Below are experts of layer 3 (counted from 0) of a mixture-of-experts language model. Rows are named router (the router's row for the expert), gate (a neuron's input weights, with its number), up (a neuron's input weights, with its number) and show model dimensions 0-127. Each number is 500 + 50 x the weight over its row's rms, rounded and kept within 0 to 999. Numbers have three digits each.
Before each expert's rows: "mostly gets" lists some tokens that are sent to it at least half of the time. This comes from a sample of Wikipedia text that the model never trained on.

# expert 7
mostly gets: "\n", "==", "===", " ==", "====", " ==="
router:453424563424472495484515564497468521527555505519556518488383518510495583574407423475531566426559454518507539475492553580460437443501494393563516494398517485595476458438434553510454508533452559502457492522492577462481485463496574507499570437497575538514456510465505597463564574449513508523486477505488530508440495487469362568480539493508458520519548504460396562477581518440437394511602
gate0:431458517485526478475499593554404481587428440522491484468465479423514533507553613553494479473520462520448553475520545560533588490525455444430532499600558510552471428556453573490518441470488511507381602478575541454465499442487518592487477489591501494527488466510467558451522403496515485529448491520574531569495513422542485516552447514554499487572553488530472462632547463509365490411549
up0:344524545452486481466484565565430499539459407561406490480457481471553541547448485564515458493520395444420630443520507549533513414490501443512471505473544552456510455471468481506632412505504487476412554508498539436524449514559492556502457461541454412506505482547421465503548423626456467509495531518531555564507485520568452530449458540548543507549524516552503435589532449476437511444533
gate1:530503492534451480503520474503502581573557444480521519463563513484559482520524436482560606398508512529542498414518627509462481574456472515499504510522490423511471505523571608487490535523440454477514576513514465581458481441388489518571474490459451560510345556566435555483388541539499536534542418469447461534474510522462545446576527447554547428531544533538376489505531534477384523527492
up1:448495498498458430521521631503585488473446518491595465499471467460478514454488514545520546478518516492545498499583494488501409438495475492465564554434490517484462533551505403598532465452478468501476455483504518565471540520529603438454480580417511498477622539456490381468531501549570483490533448496425498528474437461503424537507543492595466530403508538610505512502401595342468484537452
gate2:465476428458410472461512605472502519528505665488470515460449510592430461428512546519510520518484443511478487537458504465498498419544420552479529414455477475431533435516479538571518572506509496605465456540578508470598483470480580494429538485471575551509493467600526538557520492509557542557544408512478442474529508440456462547429507556502593517491567492594387483487507571476475425562564
up2:468499460488440419431532600452472526549457689516437521408484509482501432392508571526498457455531480537469519525478469472462488507519493524504572411557533547405538456497434514601451529498524544567482523554504536550548480534524508488495525488465582522509544509608510454562509441513497489473620386498463504481552545444428539495435515572541576529504547496591419487468473541434474435551537

# expert 23
mostly gets: "–", " ", " +", " −", " Won", "  "
router:543469611481469412463510540479548578499594478592452536448488511496436539502459484472455465472564484465523523547501508485538488518470510402482577574498466501514519494486488498521489612498452491515458452467519552480478493543465464541498476452546519502468498393498617586399613631483448484580419518531463585552359470466512500532519486504545483532410498501516352498486482530487383522509490
gate0:521451537459484469524532450483591411507538499570451468488449493519490441402503459456481418546478477485600476518457468529516499568539558380485519513480528576627566473545461494520449474452480553581394525502453579543486483547542445552593465414476549514467500517579418401445583453527500501468522525503447521520484536478532478505425397580456450436424469521480478496479493499434424572471400
up0:517396582471438529534502506526543486428532421536549399431492457567435417422536428452553418443489537528472488601472488472446511519553554472539492542401523464455555478433513507494434431463502581578378588480519503463495462454475474555591564431581500486418593500544427512504539491543503584498487499519464465530514438454449442510528461533439538448438526391519506493475492519505467454442460
gate1:531565462506474514552582570530517502538403518494435509445410608438555516491506445421475501542607456537546441456462548481591492610465547483435521535566582532482483485466500574495451523559633485438594506473516510503511468483451446486514548453448440496475519512597529460440532495509504451481429588563592428563490539446554424501524442551616555513465506534494445506569454547535522492499483
up1:556536596491569460473482441630482506572505450529543556442492475422457511483533560503459560547538404581450565589464510486517442431517471501510526482508498559468538542544466575542460454528459548419509419399545498559525547465386458545538498579605454484455539481481500482431441485608419436493509454451607534470481509419541540522572504542517463467490538448537543586508576526480520502523539
gate2:608452491395466564514558573512457485493489434581472484404540535383504535591511498544406478533482527434493435531451479514575509520508539550500473574510569505503450518420483392485504520506511579510606498483425522486503421556564459443487550511536503544554516486537453510458540505595544421561452583494533426489490430494571498556415435485521592561549455477426539513450518482422449562501527
up2:442459452517548468412489588434491432560607443533434509526499484578519418451408523557505572551483495501478548391588435452474482541559499511495494561475473495596545445401481593556460535549531480426527521537545521402500598448446495529530458479470571538540521498564508500554530515514477511537532412530476509496460550509491415523581480591482496470637492579509502415462493499448554517451482

# expert 11
mostly gets: "-", "|", "/", "=", "–", " •"
router:459497506425494448396553532462542567553489367546494517553469464478434499588487445502549538477568503530554535573470524497519427552426523500529586511472471538536497484501452469534478499555530531525476481428523502506501484539506515547471512420543543544483515445546631576419602566429457536477536603588504517553359553516549459449520530453513449534483572516556399458484495489440376478533529
gate0:466503457469465540500561489494524547500439443457524534441494544460528517492504457650479563538528507555498507466503533492531445527454523436530519533432462622440429396481354473516552497455532486504527581557460392450486472467531533559421493485485427471505499462524510543457568423568537571438520607422428479411522515424509544555548547506576491573541574522473514442560518471484408549469445
up0:439562437442502591442478505470579456558514465422592509557474543421536398523504485599517515552563542452512493442554582474555504500492529424483489532431466535440475379482361497535464495498488554467504515483525453500370510472518460528531472425453483457504593479464548488424471511458458495466567564457397534479536488447509517455485552498541431455496395533536490469512561528574416554418477
gate1:472447535445485509463435478357510543498531438452441589522441529571504546473438514491487459437415521497599486571616543521491540523527540499550451529470477475521591459441542550609433445576472531487496455385540453560566561516479458529403496539463599600507479498573559512567544439551521520488468527517591541484459550492504571505485557494549491592518525527543559444505471478442526460561487
up1:564460470470478573435479487461577535479516444475417610549538535511479524461505504457531427507466483588478487457585525513574446468547517507423525469413502459426548426543421599516549446535485502515432507570510425534594529463558478511480450550434501535479540478508600435457508476568442450548513562515465548485567489502471559484564642412585492509570472536610478542432495552500486430538494
gate2:469464569420481459420595533406474571517424493443500536439479479539497501534569422497454475397466485611554564465510600532535502426418431554523475452535536464480466503567582445496498525545523549498558477463417495484487564489503443579549432480486453502534394545478510509432626489477522510540469560552455536483528561579555461459465405490533428574411508520483505408453542458488518498490481
up2:491542501573557565584423446581530419480565493528469475554470453449469514513453588460530504618601468426466525454412419554425478526527498413474514489388424498477603489438489525495482477464401447435483520528592421484513490480543504447465560472501484511493555540520552586542416531514410498440559543543541471514480495505411482496525582483520530411574515499496455510584483590512515535501520